From a checkpoint of a small mixture-of-experts model trained on Wikipedia: 47.2M parameters.
Below are experts of layer 5 (counted from 0) of a mixture-of-experts language model. Rows are named gate (a neuron's input weights, with its number), up (a neuron's input weights, with its number), down (a neuron's output weights, with its number) and show model dimensions 48-95. Each number is 500 + 40 x the weight over its row's rms, rounded and kept within 0 to 999. Numbers have three digits each.
Before each expert's rows: "comes after" lists some tokens at least twice as common just before its tokens as in all text; "mostly gets" lists some tokens that are sent to it at least half of the time. This comes from a sample of Wikipedia text that the model never trained on. Tokens count by the router's weight.

# expert 15
comes after: "\n", ".", " |", "==", ")", " =="
mostly gets: "\n", " re", " vice", " half", "History", " announced"
gate0:565501545480590452568477487484532383561461546436537531421452488470498487468535542518520504568487497525482574478469502488524514560407418493508462
up0:546499425483513536473552515420585493511482500548455551462507552549467482545478492464545477534486594465519495523495488510524503548491489464487491
down0:565534512455515440534552426492472553443483477495517590514452513509494548490435512485460459510481545510488443460507401462536480458593511487523490
gate1:583520452415541465524499551491557469529440463534557551464529602535461492474476548500493457472595468389568504537514418470489532499505560469486476
up1:544553526537535529500400467469512435624550482527536503500470475500491472476410481519538568554491455425444452526555487448478466420467489541438435
down1:435528509451530542556478531473500507593493466564433474480501430519469501475556433529520491515535489483478627515503519543438516482493497484549556
gate2:516547475529417410506569411546483405472487545465533515517517455530521517482486468491468506549514552569445519443532506491474467483509589504556565
up2:475497522504500512480466459544554528481515531482514472476472592421465510495525548449518415529538507523476562503518473509423432503539428515485529
down2:488451505541451541479462479504573477473411528486419536467491467500456574473547502465447567470512508498477482503601477478508474450544547487508488

# expert 41
comes after: "0", "^{", " (", "3", "/", "4"
mostly gets: " U", " mi", " UTC", " GA", " Animalia", " l"
gate0:505535436485501521499507538558461504472496528598567501485507473526483470573546529534451468499447464541464527454470602527523527534545554492499464
up0:501516435569516478528483513543430508482533491555492493491524486540536491472481476484547497553477581491527514457510459509539480520524492537495500
down0:501497488514486515497507549502480518510508564586465450522504526467491510541441532549505478536473500492550494472536485504477476590506501484543517
gate1:530599450561608492493502525471438468486483508428447494497590442525563446508479509486571515584577466562528542471441465470524517539536487522466500
up1:476464532518533502552541484444406558432551470548505521433472460476480448503527491449502517489516554476531442525560475505519510550503524437535530
down1:495561420458507499540461519477545517448503491529489496456464383489508524541481559543516592510512465476509536468504490532584529514494539559490477
gate2:459415505479458540515409540487483493471504500551563423492487464459518431539490519495487507443498486542520527527486553511470466474465515561527532
up2:433498496480432461495516569514434501501507529562460487530511482516519512558537499613515501515489507544489463566502515518457513548576459459419554
down2:507477476425476476495507434444458534385608432450434461594464419504416510436521503490486463437524470509523482460435498519469530540475523500571441

# expert 25
comes after: ".", " \"", " (", "/", "″", "–"
mostly gets: " but", " However", " not", " often", "W", " however"
gate0:543434542503493515497518457489564524464476480583384529441510540506513429522511563485423485580504529467479563473550528475508516511479468476481483
up0:420503562536517495543437501512556499474489466547506478418472472448520548498464562450479487562446443515484557473476510482512552551491555542486488
down0:465453488490555458552462430534519449468493494478493473531505448489457546505527505436549472523497548412503512460440495534506530539550528511523475
gate1:480451489543473445477482482524567504546415461530500538443485576439476434431497539444506483547543528479491473495504512497517469504496482546518445
up1:494449482476500498510455452518412534496454474525536564477464459540521550544546480515509490435538503439525529567513501538540474562518493447533514
down1:492517504503432600533426386581500539496445531539537530498516451532527560500510499406510518470544540487502479560435489525504458437488473510478503
gate2:452506504491491492561511477482452512443474519527512567490478413485516447551527554495540459518551476480477481485463497487481488550422439506542497
up2:507479497495517517532588479454476537520463471498493528521505440605417455512481508483479523400506583508555578541565566491489498531524427565583494
down2:512551465577453467505462488522510471538458584494475491468476481502429570520482551473478509499516464431480498512468434411504490576580440526531535

# expert 54
comes after: " the", " The", "The", "s", " his", " World"
mostly gets: " director", " player", " president", " construction", "ić", " manager"
gate0:469496479452558500546562568515457476527558496546534507522533514570548513514523480504514543564496435565506488482485465477486514491544509525490489
up0:525535505557492472465559460465513433555473538479506508466504512500487456496531493493456541528511583424533442547500478459421503500575511501548521
down0:443483535496555554523526522507487513538514425487576505518509490585473475486558519505484485486540466565542594496470410510453498449477448530556486
gate1:455527491525505543391469456530462505453539483431485582468459423539528484465482502499498457458491492503506553510444445441476564451460521527530526
up1:446503523550481477431489498511542502506553512552498469525517567574503512471514547570464522517452521526540535428494601501504491556496466474536558
down1:480473505534502424476472538490491487517492504562510422476487561527486462525446475514543576528539456515552481504518517585538454491537511484392551
gate2:454484529472427519541533516471467501476497532500508508491509446512554502564442440525459530543470471531482553431433504486527551514439558518483585
up2:510486475517545479549547455478500480509496530496539479517510463536428453488511513484481483475553442487419506516529437525504521444539583567459544
down2:433531522483526503434516474445523474496456513454462484490502499511574542428486476499452572496507508538421422540564472547494528484604543494467519

# expert 16
comes after: ",", " by", ":", " of", " and", "|"
mostly gets: " John", " David", " William", " Robert", " George", " Charles"
gate20:450457480512556476514491533474525573489473479488448440525534456522557521433467540517497478467454483418613403522607507473556550554449459467481533
up20:482463464484472513438485546460526492457573547444514440537500521496441515437434513557551464458588558479454506514473512484451476457490505494465457
down20:485538446425560548545416560526468512514511454516471448478437521454428527531543528452519479496522524415579472623472562478478480488544462626561433
gate21:519489430518541439435485536517464437506488455549458450546489462547474483478484518498480493475493500495516568574471538479438530497584511490457537
up21:486502480456444508548510468559491538509517507563457522549538485496474447476459486510533460482519496539461475498514497490505588510556490469501601
down21:466470563492466469499468537515496560579472522544374527508551501493520452513466568483532529477542442495446478519527465465517495479522497531519512
gate22:504453488526586538513557482599506509494501513509431506505566545484491437500513489479529419526517484404509557539543520540451516504539440519519497
up22:492488524552473508586453435502484503440438498437479423443477511530485443448518526501490494535539510465533497519528488551463464566509523539531515
down22:643485538521514424523469462488480488545488467519459522445513468574470532497474449513524435473512488501481441484491512517516460540549524482523532

# expert 22
comes after: "1", " ", "9", "0", "7", " due"
mostly gets: " but", " However", " however", " though", " particularly", " especially"
gate0:446542533530503527576503537535514474533453479467469518464507546469515464504477533542535439509545506466551453485537529466458472484497485492511522
up0:529533510523519475501492519488515518477468391464465481516523560592495617453499445499524467574409431453498488509471489538500439426531482465505517
down0:525482455505480460443600467459583464479471523490577532492491490499504486528512447506465509509526500458571541515532495518478527486661504535532480
gate1:559559490463467510454502534469503503473540500509466456490496493497423505554505543502445545494486528465464447589528439536528477488463474507520489
up1:489494465576550422479483554485469525462528526493499449462500497446510507525502496499459609425488535513488534459426532461520566486476470436469414
down1:535510527501558487548570558516500458525481483472476458545481511496501471536429501470504576485516519510522453499443488565474452505462431450411403
gate2:554407509546498484510483469534489506534489525482468485508526434497487497483603512452432522508505487462484544479518509521447457518534477507510565
up2:465455532493484508517494559430471469448495513500505556545486496588546542479559532589481525510475436499444562464457464465495480499561501558526559
down2:486533503485463448433522428504530471447462588511512433479478459515506503551488505443512569478481527520484449489482498427585582463532468480482453

# expert 45
comes after: "\n", " he", " who", " to", " she", " part"
mostly gets: " at", " became", " took", " how", " becoming", " taking"
gate3:458520473535426508475512465496564545415490513450480519517501519516568517455440480517472507534549514508502516541480493487484503513526509508496511
up3:529485450476542481419474458452508506492550432505476492554509482531481503409503531506541514525525506528471527398516551507475511530529548579556578
down3:494492440517473562631519518491412491481551482525550498513415467542509473527497457526439565518481490449517460580479526486482474516535496519498488
gate4:539542514609456527539527503520519490525442531554522537504507502531558495474476500517468529511513497438426432467510522503505502485498497446555454
up4:486405514434533448539523502515455461501490425534465502485593468478448483527405495446493506428547488528463451532475459478442534469473475425475531
down4:512558522481440507495514533549493468473531431484473562486409515511510550528469476404413444490527525518521545473432466478511522437457514514548519
gate5:431463491454457473492537448514538468516502474506508526534518450452548538462489480490459506502481433521466565507481474461553498494498494525479464
up5:443485512459521508504492479483522451425541491508459425470495481466545503430499508521535618534475564536524519579487427520444546525502507458435479
down5:537481494465600504506435509473501509472501540502433480543441527557545565503461479494464474483513505433465511528467541476490503427475530569554533

# expert 23
comes after: " ", "°", "–", "%", "os", "i"
mostly gets: " David", "See", " Paul", " Philadelphia", " Andrew", "',"
gate0:471500507517415469498472518504527495476512460492495469570531550516528496526456568530505620474488615495441463486459432514419521463518461518511476
up0:416456467523518499475440505536484483514462438516477449532477523480562500489487512533465532540516427647513485467518466483516570463439470514523520
down0:559544487558483564530557528482503488492486497532503453498588573527450478483453534456482444454492519472553505472507457469552515522536469542514488
gate1:454500521516464485487502531443486523426540377487445540563530450496522499500569468501521533508483415542508526425516440454494465499467447551551506
up1:536488574576508595541500553549508517432619436595605526493522470524524529531609447496442565517477509481460454525516471426488538492477509529517472
down1:599565515516522509502486538540452553464522536539599565509566509463481554532496526511507496474488485488454474482511464466537444465533498543467480
gate2:519487534534528438510501453518470433543421557506571427473505485550446496566508461527473466564497512482533550479462482480547518534424472537509471
up2:453495492449544539473450539560487486490523518484496468427496511468588415557486474479420539474466416466537512498450427487465546494485529517528476
down2:478507540497565524512470495521535492478486436545512542443521535558483464588481511506512524501496507584399475537446499479477489540464472511506420

# expert 37
comes after: "0", "4", "5", "6", "3", "8"
mostly gets: " football", " oil", " basketball", " mi", "ational", " Kong"
gate0:518486508495504520418465494538498507517500390589489577496494529480526504527519468484569446531501516469504557540496458585526526521472508469429495
up0:528474389517537442437534482510485494489547481439510525479444486589506598483484472565522397480530544506532471509521454484550497458470513527581479
down0:530528550495487431435453505544589461522549565532509485527471509490528460483447443473459451421517534488555516471539472502465492572484525492565461
gate1:461525477437539548499491486481478420523488471501561477558502535484498461508556467506506599526549524489550544552520565480563417534490515546512519
up1:537542543500471532517466524546475537420539445536444443525529449478570540434440498494556577450421501540434499485481484528444555503502501527525488
down1:495471466507431506487436534533544441479499515467516461467500449486523462462479469439487468532500515486491444466502488442490459528551547565532456
gate2:450489405501579519462551489490451434478529518547498470516454497537488519536525450502542460530593475515494521533535579486480491477459517538547528
up2:512445534523537526613516518512487487520471464440462534524514456489462461448553554526600479554543556457444496498528526489497516513525486522479479
down2:562521462470491515462506534520498478440562460497506527546432523501424469534472432475409459398526503504481498529448476486524500543624472525501459

# expert 4
comes after: " |", ";", "|", " July", " E", " N"
mostly gets: " our", " its", " ", " †", " European", " Historic"
gate0:531562474463449489533516483474517515527507553497523465484433459392558535490449439476540440562514480463521530554511442495491472465542505549537474
up0:556525487501422540522463496502483433542440511526446525502522475469474502538507463514513454549528479490505464529531511531500501543511513423524443
down0:537427462481494537516475528447522562512491563500487503502455462475522488522502519492455557568518517510519516558491445498497507446483449480518543
gate1:459460503504539456482590513444562475510484475540462458489461464535462466482410500510513539525500578512465538507456480520499554524503489492486475
up1:451503558564519516462407479437511468422541463484483524554472490448499517480405437559474475415531449478415536472473490519465461490522481522428527
down1:457462477549510488447519489508432548523465542510500478445478500455614436484505436524535475489507514528524552437432506539524511507526509528445455
gate2:493537455564487478571461512493439508448490387552498461509597430576455539515497509516492546465483469438444493464479442534503452558524473635431502
up2:424463384508488466534472459401536527503596481543486514516455489581537469610537427520514500459482525594479477528524507499514510530440473526517546
down2:505454459408527563547551429495526538477527478549526525477462528530479536504526421451624490451544498476524470550483448541440584487467546540476509

# expert 53
comes after: " the", " The", " his", "The", "s", " a"
mostly gets: " name", " director", " player", " Genus", " president", " coach"
gate0:516504472489564502568526452484532427570504540489502520516569489537534490497481483578504525374514411489527556489460576547453470484500518455532474
up0:454508481529491503544426518463506542461515567457449474468509485509531543517495415491473487547483483538397548441479548466494498475461521493494519
down0:557446488514491521536414431592476489458488505441463510469509487540500468443547530543512509498452549479479532593493538501485541486471443466530501
gate1:498416461507488549495519487514567523538525465456572484523508511521529495507513447459530518595519533518483485470580559425597529527456491520500504
up1:450522471540480508547468426474488504437518550461529420494501553497488563523415573538478477460456544523460396495472559505472519547555501509491447
down1:533523488476475510458509461492512502395512480462507496479475495514589478561486462447498502503506486515457516495517465442482492511491442510401457
gate2:483537539391525499460511534546498487490448515525488514488514445524522524442504531432519498580521456458523533472512477454514511522438395510492495
up2:489488503492498565504476467433547503438561476464458592522534503502566504490498486388463445520456519483476530574471442470540478553504534506555467
down2:524478595499475535470513490461469510543559515497487479490474525438506465501500474462456558462441564434492474505500460502529508525606434442513519

# expert 20
comes after: " ", "1", "9", "0", " (", "–"
mostly gets: " [", " often", " However", "(", " John", " (−"
gate0:453512556566513479531477473537525446513558461451553418509496494456495450508517567445394509505502456518577558498529505577493564507489471556557479
up0:542504457492554449502518492516435514536501442544511536515516490507517482545539522522495536468400506576408496460450519546487502543478466515459540
down0:543476514514506477542493462493544566578491501437560514482480525453500585567542547519424519473443493571420472430524447489448473498498501542465552
gate1:441456536462509474445491487475486516511489549440543495558494437517525515569488482467447477549472428536553475473456539462469479441457484512481480
up1:579449445479415471495476438548510507487532506425492498465477473441510481550547567476452459503516468511586540477564464597438475548491520565477491
down1:459506492532532458517495557429418461525507531476508485536483475546511432448546481418516512532527515450643513525495520520473541497466566411594531
gate2:454602515478455553534474513455513473451599458461502502592470466507496501475464498581462503477471522449545514470539523483531505548565524531505419
up2:595526498452519523461557506493480526529520503561524498568552525498481506508546517541492487500506552519434563538463480495490495547558454500439507
down2:438532498431491478488455461483546469496484494485468462488429452490489531531518535478451505532543493524405507531493555437521627449492518554438488

# expert 11
comes after: ")", " |", " =", " for", " episodes", "\""
mostly gets: " operated", "\n", " produced", " border", " built", " National"
gate20:466478506450539441522478525533518524456469478479449519486506473481553475475512497558476405436472489418563513483520457506542489390526541526486502
up20:533546510506509485556458533456489524506512524525470575487529474513586576475543483558478602454464551523492551495562494508493572446512598485493495
down20:425491561531464408528532539473541485487416497495439464531470497595512548489497489445538465501515498499467483519496561567516568511492478515525490
gate21:518510495455491487499481471501501467499477522512460451502554468511530507435513541469492442509499493465430482478448541517521600488488486390513484
up21:522526446522518486527516522503415475435503510508469472562537404519466525580519514493510448454486491526478426488441480446486480538533508481525486
down21:495478541462429509500489459512525551476471502469475450558535488529518442496436514504568450534513507536492466466470537537498497534518544533528461
gate22:538488431524545476448555468474460412491477482493507559402480435478519486532504548499455574483453625507473480527527514545531496465515551434499499
up22:443484569478502576500512500474494518526542515504538473511565577495457503503503563589542475463432472546549504526506546502496608438556502513466525
down22:481512507525497463498525537442476469439513510479523446502507597544513476500390511544506525477500524506462456513482497440519435478522522449481551

# expert 6
comes after: " |", "|", ";", ":", " December", " on"
mostly gets: "The", " ", "&", " World", " State", "     "
gate0:526467466510487522511514506520605518506507475472532563488464521509504487525493506459514476496522535451582474518537499471478514518515469532460518
up0:540536572502522507511537552454485522527399453494532575589529475530482498559458511577494502481536481457584430577512526481502527545502583387507513
down0:478481555494477485484502509456496577535587490566535512482465498574580448481528538573483537567493438555468436559431455504448517533466573534459440
gate1:528425455502459482521554500517467582468519522467485522454557482521514469415546505560491445441486455498439434589529495522466531442525526499494500
up1:466502518579558476504524526489399556459484459504443524473514480471505450540504525478489510449484510458526481497570540525539505530605520502515470
down1:565517499575510601499525471514410525473507521552487440505471498526508467539505460532503467524529533504524458453546430530468524521492508501478518
gate2:497494450539548454565495449500535472566458555548614517601504412456448430448476555508485569445468608450516479530513558441509472513500487516454448
up2:528440421588477444527503496478498530495475495435536513498514527450446544550503558526515486491461497499480528462517497509529499480567548551483446
down2:537544440417530471488510469453527443495519528550513529437537465486420477411457504522497420541532496520500517461454449512479542393528464538484500

# expert 9
comes after: " |", ",", ":", " in", ";", "|"
mostly gets: " our", " Its", " their", " its", " ", " they"
gate0:459522523405466466500574519505527485542496517504448513543489410459533496552450525505475606427536574501460509508529441505533490393504534567422456
up0:543477565480531572553510527522448477437464563469524483466480499506583435446538483430493491547528503555511442493552475481459516554471445512520564
down0:477516488468519522530513506447446546493548473524556475472512530471502489474541505541462540510459553470540495457449542479507466479492527506507548
gate1:484528533529532530461501514491495497549478561477514537542494474471465550521451466476531495519505485508473500481382538512514571537492436517545516
up1:511503477474446415500567489467453533533502487435515574495543534437505581460502515417451555544504450500485561488550492489518525525489465539479427
down1:363459533497419500466527445497531465484507485514477525561499521477476507422464497504552473478611486539571591520530475511530472524438458508529536
gate2:525548498535525461485518434500493490518499433538458530479495547451535527529500512552567567536492549479538553496487491527481520548526511517575552
up2:483466444500525502423505459499483462556480473538538472520494531457484489455435453551477543473509428476607461470492527521532533540456517483542557
down2:492500423512528502506444533496561510471478508487477511492496444490513547452492447503425568514492481458471535548494467503463484444472502510541424

# expert 51
comes after: "-", "\n", " is", "|", " medal", ")"
mostly gets: " same", " Succeeded", " Genus", " Coordinates", " Length", " Preceded"
gate0:527488553545540514540467537501480524517519537485584545453470483550453502557468449514471484542483455564461496501523487513489496532514558518498543
up0:458484498560457514563550558494396477501537496536494494532493478465509503552487512504591506551465448479505470580483510549461421563519479571510518
down0:477439556585481528508518433478510435506524437450473518540462449586530492448479523474524460498515499589534493536479470524486495575548511499530509
gate1:456601500476475504578529471470466478520503552495437435437491527441516499525499504513511513579497504503522430466536545468501494586505457514570551
up1:484490526457485488567449462509494421507434564536526505502504516465477499450490434486526571492515475500489498501484499506484542529475485508539491
down1:473515473456496449573444540496454512529584473528482415405519415523487548466497492514548535493497530498491482567500474519510459485471358459496536
gate2:519504492490486515460421544515557532510532502536512503547538488491539501499576471480518500430543516464468497450488511440528517496508580511444470
up2:455535477499482435416524489487513526547510512467514516475451505494525473505485490426486545563502558461480574541550504524473511528528513421474537
down2:491554514543509462563466485491429499485540474479479512530394485507410466489470450509414457507443561458480461580543553489510500574509504475550563

# expert 2
comes after: "\n", " of", "'", " in", " as", " was"
mostly gets: " its", "The", " the", " our", " Its", " their"
gate0:531487544528486512512484479510491581498474446489466463493517532514509509528514441460525472572520524464484535508511523519496504482458483454551449
up0:484529464513515430448512533544409499470500463462516534466462528502502470443433492508385474444492570485528541537499510514531471502490504563476519
down0:491564518552496492549498556479532512487480487526504435502470461509479483548568450502517516497466550529535484559511448460495506502389500473527521
gate1:513477499483525478456506521531473528514472517521493503470466496473495505466473525516502452479452519472550540475536472458449538498485514500406494
up1:498488525473533455556454580488573447519456442560477450525502538528518485517464446469455506500510462465528539482458515494605485517495503499489443
down1:424566506490476440504527410545462456552448508478549475507541509498451483518581472547513452455436491494508493492502459493467480526491550521521534
gate2:438522506544470439465523491520570469571519501448489565493479423518543395548571469483587514492548531475464523589450473502567461465459543514555463
up2:482573472479484502550520455510526468496541504534469521454424473405558466465517522507524529489494503458589574474455451529513516469496500548542466
down2:489551513539552553547507563512506479466468494517486528511494524480462548544482527540605541548522521516478480512491556473533454528476512466416447

# expert 48
comes after: "\n", "|", " as", " by", "\"", " also"
mostly gets: " Succeeded", " Length", " Preceded", " ==", "Scientific", " According"
gate0:513546490494514514473520451548525426481565517451484520515570502488453528515467453503552502478446435495524546555490508450528500440527463465475481
up0:494499437562518557438488472462487487489565461497476470473443543402424524470438471494494462518470538443505535469488605548505524487485473535483451
down0:457565433502511542474544539537410449492536490490529527460511510498478501539452524432577580469547497482531494547545509536451493518474515461552506
gate1:521565457481502442497447469474429477539506534447500466549488523491511501468526456506477482614473494445509583524538511509526485499494434513527620
up1:479527510493586439519514506514511431511476402573537499512532489522498491552470520473537385437435539512454511456505509506500522471515482512525517
down1:593488520563537525485500476515460497462478497512531495578432510416510529545444417491519492474487479478582520433459454424488511478466453494478478
gate2:454551482619446472615533452522462475513491520560500549585549567504534471514534435438476486557400481507504500490458506436517483480565474536495535
up2:474447506525481587520496395518452487537501495425489420580479505539478497446460495531578565494478507513456492506532554565425552473471475483512519
down2:501482523475575527483436455563471476480472513514493407503465551480487555587473481556612488458490514464485536515494486509482552500479556445403470

# expert 50
comes after: "2", " ", " a", " an", " as", " is"
mostly gets: " Succeeded", " Preceded", "Scientific", " due", " FW", " Phylum"
gate0:470470487559499522538452547534499482580430503561478534470593528416522509524505487519557462476573489418530459533455567488511541591521479532512450
up0:537487494497573551493494506501509557493473505508508413436479496498541468498507470531519523488461527534557448496502594499520491504531475481443582
down0:428457584498465444502509517523534528560460532492574422490535483543524479489536553447445485498445450519467474541557574432564498555518498415574446
gate1:523509498507506506490522545603498480408460474492466412535519485549494477496478439546512484598531509479446507542468455548441518460443593492463462
up1:527495525455549570554536575507464498545486523524497552464488522542433516548574479450422540492526548500505498538520539484486481512544474443544522
down1:490542521490555462509539486502482511468555499559471487457553512453488570522613411482522479511464464457506495497495496490451527453461517454431477
gate2:510572527522408570510488480525458458503517434504549554512491514489453489489512432500510481434498516501413515517498551528453477503490499536499539
up2:514446532443519517583504461433496536451433507498500514557495504417479541458577492448549460598487454483439513473501425517500540525513545489455477
down2:466508530520466558514519498487453511442438496535534508543464528527437492484506506538552473549432554523540542567495511558516561504508480503546563

# expert 10
comes after: " ", "1", "–", " −", " first", " +"
mostly gets: " state", " century", " half", " county", " Church", " re"
gate0:426616478454519464550545475510507427540558503598493562525452518461544478439401538489467499462569415530446509555485536487599558478504488542504464
up0:541506449446513444489517502519531505499500530562497533460515497523510504513497498502566600535566522451490577557485476512531518518452462531479507
down0:525598530455561484549520412470529498509449510510608419475557501484512534488547603429508405511470478486584537519461459602518477426442532466463528
gate1:487493570519525522518552452441483468508450515517574495448523486478470530479495512472469468502454565473510510524568569495575443494448445477398481
up1:500440571461478544506546529476488508409466547531569562602519584483439528488572455490457489489504538468491491540481484462449516496504494416464489
down1:523490516503446506517542501518432406557420456539525506471486489462513519540487528503600459485512534547485470457510501469490527593484476512435461
gate2:437498469522468477484530405455459475557482465454606482458446555486503467507490542493368487587578489536404497513485554551444453503492509541531572
up2:516537522467441496533509489505533507506506525511541496482453451444497455553486462426444453510570493440480493488457572456560504502444452437487501
down2:461554522511494528430432518470471444544489489540508547506469525483482479469545572586451495546420469510468505497454533485476514488507485503504531

# expert 7
comes after: " ", "1", "2", "–", "3", "4"
mostly gets: " its", " operated", " built", " scored", " twice", " produced"
gate0:434497501463429455438535493561496513534512544524484475509497445452543535509480518478490432599513473489524514495508417485479433547460441523556526
up0:488415557575458431477465494473502497508478502530538392519557504497513456461506491493554489505557473528456466479485516483566497476513428411521523
down0:579516434489400539517515562447592452498520472507491474483452521471516500463437513457488425473503531544468431553416510542514518542486414495541539
gate1:497514557527423500528514506525456488568451405523462518509461578508496559505423584484532406516558534549461476518466502504496543487532518500504511
up1:451534502485484458517487524486552489504492504513509543503496491474512498485551519496481543512416543452480493510524502427521556598451421517525446
down1:528477557435480471482500521558589489433510562510472484504485412560451534478436530496537521520552549495508540481524487442509456520515513429497526
gate2:554512514496548517489478530549534453443468536521543471540450489537496431583578452535539527551468499560501568476439546482562471493547532505448506
up2:489479543523499462569466526539507459469419469521486533438533562486479532484421560502490480451495460494464491418535522478488548534530520456545526
down2:515487488558456496497466538490436562547530553534473530474485459499481533459455489510497558527395512430473508465573508461434506541511493531550527

# expert 13
comes after: " |", " of", " J", " C", " R", "R"
mostly gets: " state", " county", " Church", " government", " house", " Parliament"
gate0:463461466430532519495516548441484533545440485476489535504504449546503490523526462443542493499457473460496530548555434545509454475424453539501470
up0:471564540452569543520555475499506539467524557522453504512428481507566516508530483478507517465503486534452499459432469526467491514517530542480493
down0:517477551511525544466534507489529539553460504524430471544448472499533493478475434509470539514481517498557476499545514505492498468470581456491482
gate1:494491494560489523418582504484528426522479509544451459484504403521471486446427520536418536456507486544506431530411431489525473431494532608481516
up1:551510467467555366570431544624496518483512462565536548448419514489520482459566506502502395536488488509527426528456535516481462502469478496484534
down1:476550428486537557622496492490519489457451467475520441551494548476459486502552516428474525535449508466490521567441519501456512472503439481466460
gate2:541448519528558478539537498520523549457532526491588539504477437537514496446475477482510515568480497533490443437521505508464560494472514521471496
up2:488528525556484494441496462528464470485457488529418457454504475514528478497449547559500512543510484522531486482501475564513403488483517460482545
down2:454534488500462505493615469527517484537485472518523502532530497506481437557467547515536505558550464436496481467531445455482491530525566498477555